config.toml
num_hidden_layers = 11
experts_per_token = 3
balance_bias = true
lr_router = 0.000971
vocab_size = 16384
attn_scale = 0.125
schedule = "wsd"
max_steps = 6690
Below are experts of layer 8 (counted from 0) of a mixture-of-experts language model. Rows are named router (the router's row for the expert), gate (a neuron's input weights, with its number), up (a neuron's input weights, with its number) and show model dimensions 0-95. Each number is 128 + 24 x the weight over its row's rms, rounded and kept within 0 to 255. Numbers have three digits each.
Before each expert's rows: a language model's description of what the expert responds to. This comes from a sample of Wikipedia text that the model never trained on.

# expert 15
What it handles: Sentence-final periods, closing parentheses and quotes before paragraph breaks, plus table cell separators and section heading markers.
router:073126138130143154141133092130171096119140128136174135141177088114157174095097148105136085124107098105125129125100127136138143107132097104124122115135118114165131113114154167120136175090058109142120138139152161139106128175148112136150108122091119158173141153111155112159062127138100129108
gate0:186101152134121130187138134116135118134119133086127125139116075109097119157155104150121133130126149158115129109153136134157189136081142113110126149114129127097140126137129091180159129114126140126119091115127152157118116154111120142127105159129145142110113120166174138106147118072151132102
up0:115097146106114090073143183098142124145135108173174131113091128134140123151081154177080094168100132119150123166094155119124135131157156123101103101101177102130132108152142128119155068151161146112094124138142152082147157097126146151123121092135150120159136132144086133116147128183106145135
gate1:130179135097135136122119146137140150128131137137093132141182113129136133083140142126106126144141121138126110130120100120181129133115098151100134145107135124146083070139135149136125131117109113100140094108094105130113136137139130106145160174097138124146103108135118137163163124103143111097
up1:081139144123119093096106102122110121133124119162130089125135101133153120106170120113111124133116119153143112117163098130167123150154106118097139124113141123157111113142140152113183082114098139066129101130120142142117168127139162092136204168105104114128114150136129114135133120142133143099
gate2:107071162130052126080174179137137085121138146130138119120163121120112128139102161125078111128116131131144086159133103134148151151173169131139152102118134110121163149177112091083121140097105119154138125176128103100132114098118117099168088124125115112149152107118161119089134109148132116134
up2:113123163126076144089140150153139107105112141091103155140118125149095142123096135095100114122097153103121110128120114126113121119173134119121165137111173147166145146149171073115139149138147098120144099127147140097169135126148127138124093102106115123161101096122142098160133112166124174184
gate3:178123160130104088090103152098103144118143131114059125137137100100173179124124153120168126130138127146120128162131150092113161134110095134086134111120142189122125055154131135106117100110131122142145166128110151139110155146153126115130159113143137120154118142125118121129117105084095104142
up3:138135116144094139128125128126170128130134104144102141105090120138100118139153137128083131119106126116084121144176156114157106163086161135169087113142126134104139134142130118135086117118100133142106143058083134154087128149095082129161115137141144153128103110155142159135168102149153143107
gate4:162123124163140130175163163126084129150134142115090128109135146137175152128133100157181085117144163187150109121130118162111130125133157135149156191163127117098136141107105138101149088109137143113119130134114096153116110115110155118115099130115137061154110165067168108123109128151133119147
up4:134106105101133142098159152134168129137144118151109086137121130095127082103097110121094122135129113098151132137108124105141089145090121156121109128138173129126162156133120110127116154139135137176149099146138114132146086124151125104111131144170163158087116108114119154112096136104164143170
gate5:115072113171162124146101138131168125134134117152137147156139108139098119133151138114158124086125117145118130123096116125145118095140050105090142065127097169111151150033139103102146102096108133128154127120147155164144101117162168128093126145102091125154136140090174089152133107126117114106
up5:144135132102162123097129122108099088110115134151116128109132089161134104118124128122107136130139136108126124109148131122141145115124144114135113106145125102124127144186105133119127150132136148062124129146182108124126165140097123149147126118128150092096128142124101144110139117099141141121
gate6:131117099194116129109132100143159132145127132171122128139144126148151174139151134135130056131091163164144122124096137131102125161101115115118108126144071096128121143100125158125191159131104118145150190119150161146117163174131149158149130113083132111112186153117154075147120148167146118117
up6:106128095118195154160133123106114151162127115138014120113142167158136145169135153114142153132133139133165130125108127130120110131128078133149142153116109163127136134126149130142111119122099158157144146161096123125153119113104141128113165128125130106139163129128137125144124175168129096114
gate7:106143184129111153140110124115117137147140145107145123124161164126132105093172152103157126104118112116130121125117089106116141131151089108094157103163121161112131106106112136149113084121109125118092139152136140139140155154148115122139100143109111102121136152126136134120102143125106121121
up7:133149152110118123119091143151120141127152135111129113125094165199138125129138101163161133136149096129141138156133124130117099134093161100111127129119124157163104142139116108194132104097109105127097123100132143140093152146109149167130203145159095183093092139124116175132176097122062143121
gate8:086138134152102157163118168131129141159140095126095111128092153174168100160149137140118090122114149099136130131145115096137152141122134126087131126129115122125109179093189138125118149100118153156139175135152114148147156098132141144134107142132099140095141157100123170146123108074143121131
up8:095138120147149135115114151092135124084145115126116140161122122147140116168138149096122120095101120144119141103126114106147147118099162138099178116094138127147088161049164097154167178131112132159106121149161109147112127144119135135103100111122124175158124140101145109146135124150141121116
gate9:150109130129124146150119078139126140116140134133160159143162127095150128128101117107103095120105130116128120128122106157097137134112156121096151106117142080118130094145169113150128176087133119121157151139125147158114147126098137145160109103102138130082114148115154117125120146107095111132
up9:162094146114135119116127135130124113122133128141109156108143151130099107163129128156123120133133170112159144127099129136128110106138098157116139159105153172094115155147096124118145137135114140134123162162113138124141109096090100121100182120159131139147149121144141125121121102191136133101
gate10:133098139050125124138127170125089116095148137136120139129129147116127109156103104119083115109143128126120097140123131117100113117137092113120146130126159117119157113145154111118095055129124118115152099174111166066132136109149114144105135153106139141083131171136075141171105129108117142120
up10:118140112179195123164166181145113130140124127099159136153142125111123152147137135167104124176155119125131084162118127144163143098141119161171123138126105136091172141174156096093146120147125114138149103149109128083131123102122153147142108120113110121119113136134104115140139097094130110162
gate11:130130134146143149151120110150135168105094059127191088140121106131169139140164145097115134087092150130075154158088132167159110131154168194124125064141113131151113097138153150132165170133141141115126131193117137146127094162089134105135136153080165136162120124113103129134136182147128133112
up11:151105105152148161155085113111140148127087099127160119180179147159173148146161127127101134105117145124102135156120150126149072115145126133096138084159112145146144166129090141106125154183142136125124152141113155135127112168111159110095113163142138153149081118115111138121159162167147162153
gate12:097119124180158111103123117079132118112105164143134164126171151117106117179111134111141150116130142157167114139103107109124147095119090154109142136144091137147173111106114145132158157106098165101113151169123132077139127141134155127161133113104137087085144140106136112108074182141109157116
up12:176110163121107151133148145121124146131124120123106112135101143167171151129149114156127136154142124112130097128166159152122123120113162119151099130120177135117103177116128127187137099134122091149132073066152116158083151103089118132104143155129136141114108113132112147154168091131139114102
gate13:129133153108128161110122099128140138168136111128094104160162149153171148119106168124197140145088099069105151139164125176129114105153126167122130165108117124154150111118101119106122095136110144094182108127145145113103138136116105080112096165144169156162120122097103117128140141152139111110
up13:118149135150176155110142148133163094141109106142133140155076110155119092127166158161137134120129099170103126144109177098153149086095121128119096142101120142113091145128142088167091114163148118119156135141138138149117142113134167119115102120114123144091094140105132166120113187133140126100
gate14:082123122114137143091127092154124116107115124117130105130155124101150116117115154094151134086107144122122131117134124154122144104153154120118161127091095121117134119129129116047134110122115155111126128172136094130144152166135175155142098156108111118166201142115122149146113112111101136130
up14:164134161162114152125116115094109130158136100112123100122095165098137139113107117128152136145120123141121148118131126120054063154158148110123120117144160138073115098161105147092097135104124141157145140101107116165159107086115190090101120075143171136097103116124125152121102140097173109153
gate15:094168122115128115145097108118137109137089148175139145141153095140135155108165146110092108112106136125133122127132118128146143100125067114136117169119136118174168104118143129140177112156135111121109085176126156097084140147159121132113094142100117085148122144101103133156153117174083127124
up15:122151132099141131143075113172126116154114201154138116122130113122138123120159141105136130127117123154142128129121138152122172112104079131131110170127130118134167115105161148158172146142154120130165110162124148099108143129165135105112092170103141116145133142115081119169143158183112087100
gate16:118114111146107129154143125116145109114128175124171146119102129128118139122106111157122105126115113127160075107116124134115131105127162077117135136145135165170142143094138160098123136106110120186113139132160122150122123135124153110148120100122132075178152129098159117117116110120157129139
up16:091098091156096093143110122077102110131141098126089135122117117139138145144091137145141117128130132194149073125080121130159139140135143131110158110161108086098162155137122137095155101150128149148174146139122120154125136120103118120150125165088145110154154114138134098126141167100112099141
gate17:111125169127105185086170134121142132083118148122157123133149107132080168141168134136147094146123120130128129140144132136088093137175128127153125143151130161116149172101152142144162124117161088108094149127170146126154153178146138125162133106118131145149138121107153120134135124153108159143
up17:161113076101150134155109155131144119188127128104093145126113141156147109132113131146120134133149185105151103118128142098137128177114107152096128117142137138132138128150124157121074142124106161162140133076111087147118118111118104127074109134136130146122084107150102143129110096137118096112
gate18:116181131110134141139125133137152139144129114144110103127136099137162163118116132103148097110121105116099148117125128166151152096135096114137095157142093117140103139131152198106150094129100098066185102119098153114096113154160128136097103113119117134179118136099097121165141124159126129135
up18:150167101154140127127151118147117126130105089120154085152122093170123144142089147161157098113102129107118154125112116119088113124131086141124142152168105121139131117129086163113064098122091140185163153118102161138138131122090114108133162083090161103138126118100137123158124130175105145120
gate19:106097076106120143118098126117122097094115165136186104137092137124143150145150123123118089115135148115125152142114155121103100131038136102111107069108130131121108154100136093176160118154112144097093124173145159130156167138135110158102155101136129139126131173126103099137054067153113136162
up19:127149115165157134112119156110107106156132133162115134087132083121119101127106134172160198135133117135086112124129106113179125110146124147163158120130157129138156136134130101135088164078164145164136118150177115152134129124111115136107133144157112115154127101126140164115140128071132145098
gate20:093111208121120170150148110115118130125109128132135131138120115129120133153104162109102083123114169113146119139121101107147113152113097117112146086100144112131141123087129122144116148142089072135142166118146143122130153100109111127148129095121066139128128104136150145145129084160120119081
up20:165129148178140119133144120169136136136104122141110122121128099136130139136152108132171150142127141139099143125105155159095107099098162118118079177141105128130074126161161138111136124110145154072141101074088084115118114144134160102070106118123134144137111134092099127131128136148148129171
gate21:117150140131091100139086103142115170126167105103142081134161088171128107139087157123107153091099161198137138118155119136124093142124152107077167146138091115127114162100150128063129143142097149121142108105136145127125116118127136127186120144079134152148150153104135118124149104106129139138
up21:146115136105051110143128120126165098171145170170150128148166143119142095125100143107140118115146116156129129100130108142118127129112100118114142141065129082158122134119119106104119109118123095191171105176148117097071107133129089148097158067090158114133126103144127103116094147131143127143
gate22:094130134089155113093148129139146117115109109163151138124132126171141143118163157101126161085103120128112123101133127124127098132135105109148121135106111108121170092110131139146125149138105129122088116119110117112118086125168137135142145140130151114144120131092092140134128162190133141125
up22:092141105145149119137126143094158171150155128106118154131123152112107134152103116152126126157154147138142145128151114132147151162185121153128175149159101132110102162136140126100124117112145107147183157118092123183106141075157141129151128083146118110104114127140153118116159112093112102092

# expert 51
What it handles: Common nouns following the or an ordinal, naming works, places or units, such as episode, movie, album, seat, city, single.
router:105153161088168149108158079125158109122139109108152126098170079092126136111103153130126068159136104102122084131112103152148161105154121140117101091129124115170133124119187136135160141108089118145110146168158157130106113154141095123145115123149143124140122116188171175099083156128097143116
gate0:106093152121094146168174100093092130142103063162109120157121121146156119168146145117085140116149140120129088170112157135123122146107070154159106115101115103134150167132122139155156139120117051127130139154176085160178170114114122124193110100136111134113122112111119132085104134138119123136
up0:107138145152150127105136119116146106097133143112095126115126123132129105179092119110131130113085129138106146116079142150124144176120120138083095088163141140143180119118146132123135141132137139117106130124157118138145186147152141076137125089149127116113125078104144096092110143114154135199
gate1:162104167117127152106154106177155138102112123104174115090159078081110132123070157137163104107152092157150127143073126143128146121131142137094098157153126138133159142123139170119149184150126082162140163099117117143112136105157116096122135122139132133111120129175142134122122159141141128111
up1:113126100125085099150137152119140127132163146078124159103146116145131082124131163129103127108117115127102157129119113126114166125125106140169117162131126143097119110092101093111145090120124107158156124135098138139118146172117144143142120140108122139102094026128114064150139131159196096116
gate2:131155111135146157123095127111112152155119142141127124145098167145131134129141109100110098112147064093166116156108155134122160172122111124094127085125081142154129133098118150134155169114132112177154120100182115145098158125162123129155126118109118126133154166122155123127117126112056124109
up2:136100147118112149129121155178123134162164164126106131141121117104137136125100128160133147141177138127129116091097103144125096139100100140137108132096136152085143180156114121118140113112124138108141133094124167174105125137133110125101154123117102106098133097174150133125098119091158159169
gate3:120137103144136126105112107117116103085084130160155095133137153156106137156183138111105097141090123136096145109117097148131145104128164092134127136092152129163150121105166129141130108111113101127128109146143084141098177135127128085107095097175153161148116170118135140128167149095122133166
up3:100120108130153158160142111174089139109096115140149146142088126139173103119120125095135121121148146140169081196123148115168108161112078175110089148131135139108123145112125132113178159126130169141171148140122150126143168115150108109164100106140135115122104142146143148136108121166202096080
gate4:108140106120150118154113067141093162140158115111140107094121110105100131115120119137131130130135091074124098142092108132128142128154156154147107149121096186165143149103145070173118103130143148133165099150138157157101117135106122143144135114121111126125119087109150085145107107147175117135
up4:152078129140133103162105138142109116097133147075102127159169143141114129115114141159165137142173111107097141136112154155140090138135138109186135137108133093094143116165151121092114097123136109120164140168161112156139091119110134130119168125088075128130149172134120124111112167138127081183
gate5:132148113087147113169130120126112117128135088134111123140104113117136162112105179110099103113096131105065138131128084116106142135105093175108123147196118150121160130081146139155133098155144109155130115105113152141104100145154127122113128094068173114107135096163107100181108133146093147159
up5:124102146140104131137152134099109107123138098162152148129126131128127164100175128121134132121096102100141123100120127127138086133154187124125102147116154121141177121166068121178087095092123127111146133097108147099157123136109135141147111125150103140150126104095126132118156167141141107131
gate6:136145172119141122140130112141098169125127096093113104154133139172145182123157142154161086125169118093113124152087137138145115150135134125066121126155122109121089146194182117161115148134142145115117121143184125131124111104130124129156139153104147121112082124156119107138138152160180146095
up6:124113103148119122118143177124112116139173158101164134121162126139151159116128154156135100143136125165145158157127114156155129109112132152102139132128120109144137129143181181070082110115126168119142137140066111085113122127103156110111168129137119114145116112113097151109141119113145129148
gate7:119085132134095111085178090168158143170145152103137152122157152120124103125095131136119136177137105156127100128116107148182129110119173140149153105106128106149113120090130089120119097090135146130128125113167121089096090135138118123098134121095108134121098142140185155143093121116134144088
up7:113133160144144110098115131118137115152084120124138110155148110115122137116124162107137110113110136157135138110129140129128119190128164136115139143110212137118112119133140170157141120112131102106095138092163115101124146179147142127107100138158121115139092148099153119128139123068122156126
gate8:106147096151118127110092088159129118105144139118088148142130124163123118140098096149127088130159121092134131146083151115143134147154078136096143120136096146161146107119188086113117143157133117113159114159176146142093137128134125117118144128092111122138094121145133122096107142160106138143
up8:174141149130133162089133116144138141141107130119097079129147090115131140185094085145164150142168097112133104175154098142133143134118140146106147126156105133131104127156133165158116148145137124129156134130209126136124174125104120144161146152168165108114123172163183135129135155150111138097
gate9:123114140118105145150157115116129148133118102140123136181131117121099155165165146109146100146151109077099147100091127161091133157099120122093127090114094118154172143154146103143076116125128097112122107135138153165108097104141184134159137170128146154126117152174117102134149139120145117134
up9:124152150145110108107115092117119159116112081108104126120129133111144168118104139129127123135126111174102133059121132095126139177116175124092177112098143075123157097137123117147119091149132127130149164138160133102104138150124157138105116146138095135101128116146069100100144099128117130153
gate10:139121093147120135135141100144179107132078092121120119159097156148149122103140108150116091125127171138119120172129130158138110156149141117097136103119108091103158163086117135138125149136115097062148152146181129135137131115119149140120129137126125118120103165139108131134121106079128140084
up10:117133113120150143154119080088127102128093105121122116095116155176121128128117099136121134117138114137125109136163100114120147098115122123131166110080151107150152174165096101140114076123110117099121109089120142142109100128115115137092113137146159148149085149141117166113142104143158130066
gate11:101131133126188184129149143096163086106122157112187151073108117116133127085149108121120104110121112152143135123106101144071157135131116124145091133148112180115120191104104154136125138115130183100101143136101166139147148164135172132165108134130126111124123117113132144101150145145128101074
up11:111110108154084093136111148131127136142110103133144119153139088153119136148124101090116141092136111109100172159140156074119129184119136132146144155153147115137131147119123090170149142128122097125155098137176139154111150091133141158131130094101130108144121138101129148150115109109157111139
gate12:090101133134115110129146113139138113123143145161158147152147131135141152161102164143122114153132153101127137115158131126122121133146162118105121119114120167144095142186156174095144150116106178135119161139130100106132146128145112131113131109132144130147114109114069120115101143098086119149
up12:139056121078111147148079106139101150140140140186122119148126114128149125114126110152148152147171095104133184134116137138122132106140117128095149143151096113138092133143138119112126161135119114161180082149127088116097142146171132143132159132102141088132108095165090134117129119124167137144
gate13:133126101167095150118139098146126142186149121127136093131111158133128147136149128082113130150104147129130117096124132130192148156122147159119158085097107087142160155077172181158127162135141135124102122152113124146105145163170156126115131162145098141123142103130141169120133100113097167141
up13:148186099107148156164119085123182145124112122177138137112143123111135121144096147136127135137115143116138185115131129113110121126121122098157134097083159147109146134081088153148127149131124139121100140156140135139158188137138129113146113126151132127148130117129101117149170148157078148140
gate14:100154114124086162120109085150146119113118123126135161111083159117116103117139127135150139130085132110127073116115131114135151168087144125132154080121088098115152128085134139131102132133138096128083141138180131123139145098149108139145097163126071152146147134142120093145145145147118160126
up14:096119107113136110111146152124143126108144124151154121113139149124151129117126109108147121117096138125172130107164137124095126172080168142165123139113108160114115116158134104110118179093110160148141131174099138090136119117070154187138159133115129119140189109070108113124172107138130133137
gate15:127093158159120122128136114123161103160142109153119163103152094105081115121137159098111130148130119113152092115142124140147158106131102151167088100153118164116158165110118143107188113121106137170159173115162176141110142098136125156113090122138144115134132108079127127091113114118055152130
up15:100131122144133136151129139157138127123081118114115130135121195122162141121136125129107138132107131099135135127177115118130128149113138143153176169149162190123133110127129129127124129134130168122103129115072177135151108116128093131148119126129149173152156154085144081159132121124100082101
gate16:057133155086125132129123110161127130136115122165100109078140129130121162123149114151142106188112140125108153124163150116112102091093106141143118131122163138135162119134113090141146140113128115090111099178122128189119157100129143109131120109120138127116140093173175130136076120088119168115
up16:126126145109168098141136110084115119084156149134143167108119112092114175149150111106112073153141119145126124079093094164119140113167105132155138126124173066140133120123147099135135104123143079129099097172112128134093111101152173096109158134155164145131122136139148116108123137171108132122
gate17:131132091143156118101086119122113134174115126137166090113124106126106142108110114142114100114113086116123105130089123137110177126182135152130126154133126131143138176102155164148120166150143144086136127112105114134127143154143115153138110124134165129137132118151131136107136131189150114071
up17:145114125149134142132125099209159132103172104123143157058130116162088176091178082150132122123114094133158096127107119168114124150127145132101098146122133120142127109101106104101141123142115141121127154120150169166140127102134082131161174102125118143118126098151171115119109173128137122093
gate18:134106138122154139115139103136169126181148134136106090158091133123138126167158148133132127142155130140144068113073197126108143125124125147170071121185113157120104137131139100145167139137118110133111101127157134137150178150121125136148096124144094124114121111129137103100129162137136131122
up18:100154133142079145134113150144156121128099161131147148163114102147144123078122194157130120106138143192103136144141144143145095126156098154158149129075134110126101116130095103122135109134132127136118124168105194148133137160140129125112137122109078169118137082119128116105156116088147139130
gate19:145165118100125174107100116103155151114127182103143090106175117114125116133182118161120090161153085121166105114102133141115171132127130112116128086105124117094142149130136113117095151093154119082127116117178116110102116138130098119130107133132152160132137162163120147132187150124158138158
up19:159140126122116093140097112135110144134171103171096133104142087176136136126121131119169120113100144134106092114121118117133129129076067160131133147162146129132176088120109140100112147143109110142108127127087140095133138101158166127099142080120109099139138159129103138133146151146153091118
gate20:137126121146159157139141137120152109114062073133102140075128098117143116124116175146093103128164128159149090152089130143160143112105113135160103091101112091167118177118188128118137132118143089125083110140140156088134101157112107091146124134172161148112135159160142174130122107115188148112
up20:112118102130165105149135109143125125178109174121085112151141081147107136114085110097132165148197155147120114099107166150140103118132136116109099187104151135140133112154109138134165169143098116120131140145162126127104151169127151119114168146156135113132098157149139137076096143107132130121
gate21:127108161116133099106147113126147145128163150106143140131112095138144169138212135129082070133127129158089110109104141157149159137103172104105114124137154133149161124136142136164117122133125138127154114118150144150096203101143119119126107151089104157144098139091147127148119103146157144114
up21:143129143125128110184127128125122151095071126139072146093087105149155130124124106135140111153139070164139121110083112131126140110157174104156133128157104111107173093155098165148135131098119111136127108167135129115105142147115095119141175104096090103134121117127143167136113111109181176119
gate22:161093178168094175103137111138093146094117135111115113105128096195132133103119111116127127186169119114132138147144116128105125133154132139164102089117109125115101188122111136151140108060138143160095094179135154160164107124114162165190142129165138111103133116142154159140142111095115179106
up22:110131152146138145145106115132111152109136103089162135141159120126136114090147106122108165135112131153159121073111190094067130173156173125104129085139148130136117135150106179147119127115126134146171113138165137111082105104137093098141166162123135139129137113135116114124125110113141119179

# expert 29
What it handles: Line breaks ending list items and table rows, table separator rows like |---|---|, closing == heading marks and closing parentheses.
router:104145152153126189121145104138113083091134086125168128123160093088117124079114151122112131168167113095131118120101142134125157124108114118113092101146153152164134115124135128126134144087072151143137153167159132131099103165142103139130128138121147151167120127094127114107096152157098104126
gate0:148155119123114115122170138131181113124130105174159104151126112104167148109125097127133127158147095075147106070128129197104175092112116122091122136126109126155125151156130141119120111086156155118135110123145118156108139124154141169117138102124152131173105119146128107155158149134100100174
up0:126102106106145146148094130142088138163128153117147138145135125124102170134144126171117122133056092111067108130131149135123137130102117099161157136153156161106140116085115088144131127134167131130140130140106116108173133138078134119110127104125101162105142092131116130069112128085160146100
gate1:115160175151124124145122097173122122142134126096098152096130080113105134134152133126149103167095159088106153122146114139132141118109146156139156110121082134118119157136112106163141141144143102147133174161120101155126126094157137126117134123132117153133126112106113127176110114162109074088
up1:129123121097143136099153144101098123135117136138112131124113123122129087091102144108116153158168087156171082170099151151142102146140109097151158162105144084157161117124109129168133096104141134096098068103088108093147127155122126155105156136128112116132119113077105136087079160126107124116
gate2:116132086132103161108121154144148151139100138134153175157105137096109157180146168138124132119083154123136097112117103133148122131145082116155142102171094092089134125100132124137121101131122116168148154109112140120121092088170118153147119104123122140153101148125126120150161138136140138110
up2:127152123118134098145125138111142130117107114111115153102110122108150152108103091133133074063118164165115114165121151133138143098093175156110134134144109099115125115146118114103135111127136124086118138138090124115159141134056165129157107096137180125103138165151126115134151108098147157152
gate3:135078128086166154177130128115104141129099129127129117069114102134137123134088157125100128133132133156128116120096125133097176127097125160100178118123095124112165104087165156096116126132118137119123138165108125114147104162158154133116155114128120095108139167121145158128093167094138154127
up3:119090147114096143148155120108105123112144154120107123073128104143120132177118120087125129128174163134128086136091135109089158125122129163117155106172124149146156163083136128107120127069105144093110141187119122140124121152157130127130152120120143106153114184141150153118082133135141131150
gate4:105112155137150149114116086146115125131101148110151104065097119113091105119183119103132108132147154124115165135124125146098160103064150094100116145152140156076145113133129083132120117091143132111131127158096153151151098112180154136159107103119153164153137156153140094157090132151135080127
up4:170134133127108089187087131106105133139138110112126127115102116116141172133097139148082091133101143176135098169141151132112121166187131123131114142077121103141145138148142160142120185104151132123110152131141150129108130152093147112098115138126130117151136116132127142150105130075138146170
gate5:154111124113095127132182125135107155127120129113126128126149141150127134154158100082084116182135167137132140085153151120112135127121116156115123177126129194139167127183127110138122131112109152095109130180133120161127095114143178098154119065121133124146130142108137107164139152134190127131
up5:133138144111113138172141133142085130097141117134084090139120158105152112166140116101130113174163158145113144121102140117171089155138129144132105115125125130139131100139129175132145160128129163088109103101138124113145111094095164155159084147114121140097134111112144156119140136126179133121
gate6:104117165094159115124136147131136126115141132121129124203124134082144134133142073126123115120130139073090136152072160136134125132114106166136132132164134149125138122154178115101129098126134086153144127173173102083143119120151148117142160100128130121150127154126141156130114120115118128080
up6:146129105119123125130140138144111139129128119137153121136160123139140095130135169128110140152099109173144085128167115120133075157118151110101105142162133091151177137116119108129113136157121114142128120136077138113130098132099121088142174149113123147077110129095136115085135128140105128124
gate7:120151134159152142119168134125135115115141149182095140089095109157127105108130121150122136118118149139184119180111081161118142129079157134116133125134091094110079153122153140145110119109155122128126135121109089127141110136114134147128113150127147129107141073110126132110115141169090159172
up7:093152140172168158126140125125146104100120131164129121098127118141140100125131121132114133137114103138159104124113090114102164141094148123110126131132085092129081146078141122174094122115123126117110147113118117123134095153147125144162106162129161135082124106106144112114062125154090122142
gate8:173117122130108119142136094144118149123138118155123063131157109161117139100143127112107127156129110085127123120125120112134145168124121150153113109110138139068132151138126162124103124130141143123095157167127135172112149176147121112161136140123131134141149162133153146120141111103167153175
up8:180147111170096131134115086134123086105139132132119143148144134126156131140122114129131120131130148149106105114154156134082143105094138111088135077145152118123157142147144141111097101099147123160144131164137111163137098127184129151173132164107173137116094165114135077130100112141152120151
gate9:095127143110104113136133131174142127126145169158138105130088104151113108129145132112125126099078128119079154099151118134133165162132108115124148149168143123136150120085153136133092112078114139159145121130086134129109126113103104112111119140154130150115121139127155112150182105122093128174
up9:190093150123130108113157118107106135142095105116109145113161104134077155070098139131141104122076124101147104080182131140132097120106191104105108128158127090120119127138119136126110169126122104123093145163120119163098138161080095099175119097133133135120126155114126106114133125134100135114
gate10:163157155102118090101143163135136132139095178124110126123116151137122139151106132149091137132082163127123119096145130144151130123139107117131132137095106100162105124157109130092182130154117111099139087154134137154137106160089145155128134098137094112159165142095114156147149145158130169156
up10:116106090157144138127134119117114137112117092131116123090092119141103097109096121112105141136114097160072153125142123127104098146102172131147120136118135165140135085152138100147115136135125143154114099069125106111131110050100066101147131110120094104100126127156124139126157124088169094116
gate11:077157128172128113141128166148101163115124105116125125164168118124171141070141110125132124159122160098122119164127124153183125153137144137142141140146108121088120200109147159182110106103139111126090156145124147116142122147068122113093133161116129176154150138143130154108130153136103183151
up11:100158130161091145134133135167101125067129110137126114135118148166110124109103156127157141110127146108149074148085135110141168093164142129134181121187102084114077111103097116135133110114115111133115108183172138122120130149132133167123129116140165122122115129122120138062119142144133104124
gate12:126136092132148110118097111121136122132115121128183106146138090102144119092134124144096128136125130153111110125131182137096098155096132104118101124156099089127174142128167157123120135129149129113221168178125156147127094117114110126139147104119167136119115100099142079174151132117070137138
up12:091174117106120128148140139145151145128189100161073127131123145110095157119150090160096119149120147131101089138116125137110113131115115124123148152093120119112117084145177122117107119138134147119136125170095144081127091111194128146131162112122164132169124076141145097082116118106122093168
gate13:167113147127115145119125143149093116074109135068127091163137161081120127119128133123125153177117135097126148125123162133179139130141104142112122140095159129182122135172103127165146118133111139125148106115140124111145118150126162163120101124139148174181132134100108119130156160142135132140
up13:099135117123117144127119144097086147148146135158130183110108100180173087136172106152156113131158110147141076134148131101117140148124131115157104139148078123068094135097151106106114113115130120115114141125126141161127099134163168106157151147121139129121134123109136134140130099105124130152
gate14:134098131181146128132085132125112129124095130160165122136149171087166119173136134127147150139157115143178129156121158110126085102092117168143075097125093141154155144134152105106158080135100149139126098125129129124093151119117160118158078158136084113156121165150107119160074115146160093136
up14:150131105149139114109070142141102136151108134112132090137163120114089146125150152170160143134089148120118164133135141131102142094108060114106169114099145177145137115132128131116109141119140134087158151168125149116150108050139123125121128143122114146118114122134130069164094091137130146163
gate15:130132105121114158074156082132110107115103119193169156161130129112097095148154123128121111162161090106109157109141145122147102130103107124096118171114150154127114114116146161155138138133149135115117131153103125072110130143118149094092147120112137154113097101086127136114173131075140112096
up15:113144128105178122131129173106101142143142117073151120118144126156110103108136151141135136096116094154144105164126108176128135155136167094107120078085106117117124124133126077125132141120124107096138100098132132114119153127087122162150103142104125109119112129168136135124150158130134120111
gate16:131134112107138160149126157077168118129137101096089163146137156139138178128107126132120149146153107111080124097111138120120144169144045111139156138097126146160138092081134160112087136106105101165115157116093158114145107093134125177127108146127132147176149092122143155145139143110118100172
up16:181128110108138174109168133120116128111123129115128137103098127112129182120148124156085133167119139075104117091097138136143158139137085131167134123098121149134133126137137166121126110096151147137091140144145175130161108093122128188142138100123127115141141130153125127146108145136172113174
gate17:157158095108140138115130148169132109137112075132119145103116109151122176134116173161099139110089138121117105147146121140187118086137134111110129117093095120134117095168162130114146134161116129151128127153117136114126077112141099150110143155133135124129090101122168157102114153137121087139
up17:168158120151113088122140153121172151127162172109123120144142140140115143152151138126138131124103118135113183078101156120133140160084119128144140111121167161116134100112129165106126136137133141126160164134128142141140150113124162118161124085133098151095113129129078106132134087118151127147
gate18:160113151163112134110119167143105087107115107154087140139112112121134102145156105107201117163130132110087081141086137149087154125128113160101146070130126153112109156153142141128145148107138113106145137179134126109137115100108127153146148112121148129154142144095167138117127132109145134151
up18:173154117113127146112135100129152135147185141162110137125092119147100125120108116185143139096137114165141104123158118129103138073128204111135113080158142118129111093166108121124141109136123124146119115083117119132103100144150100109124123130107096101119115109157130116127143138112125094077
gate19:127157130123126113122163160140073083093135120111142142128128184132155143117130135066109125149152170134173100107137131130095134128116142121109114134110121144166147130140123132159095137079140122134110132149135107124101127182115101128116109085121134096145133114128129184124121129140130195102
up19:094104152107114187090132184119096113132085130157143136103121152138132144101137142123106144091141142143121089086142108092133130115121152116096142115097143136105135096108139146132107134120166120131110129158188141109116119151129126140141197100125181113132115134133106119102128127170102080159
gate20:106128127113104150125137168104109105099123103143081146127126125187144131125110138091126103143134162147136184089119133136140126166145106144150128152102106122120158135137141123160122146149129172135139107161094140139134146078097145146104125119146138115096166124124121143119135171148153137137
up20:112110122124114155104110145151116159115128140095099164128114144134116131129130137118120155128113127128113109113107142112109138127108122127133101079182123147155148176165134083144104147128113142101117129137093098149122102090176154120124162133104167151122109111127120106153119130160168136141
gate21:123137124137104130153135141155150175141105164140140103122129120111136100131157168103141127145068133087106170151173113137165104161078122156171125099118129139093136095088145115138111101127165101144148085128132147145152137143118143070118154153149100129094116099156124127150184139142100116140
up21:119106133104136130130156164155137126128100165142166168086128163104136130180142104119097137175120127136060121129134163104086161139072100122126118114156147148132138089128126115111131127102148096128124137135117119145165128138115130143172133150108145149153099132121127091186110127105096120134
gate22:097161116110145123138168172102113143100101113125139132146134161165084118112156148115154157155181147091148135119111126122139126126123119122143175148106121140156130142127151093154113118140128136147107137145145119122146141118124125155102149132144139125147163079137169180145107090109068151123
up22:102156176118127127129141106166099138079133080107107141141119136094142133115123122049113153136163121084114173153079112143140138137112145171134130132115088112156084101151171130103142139152099141148144111112088110095141081121154173115109101173132133133126136089156133157131144153101128146148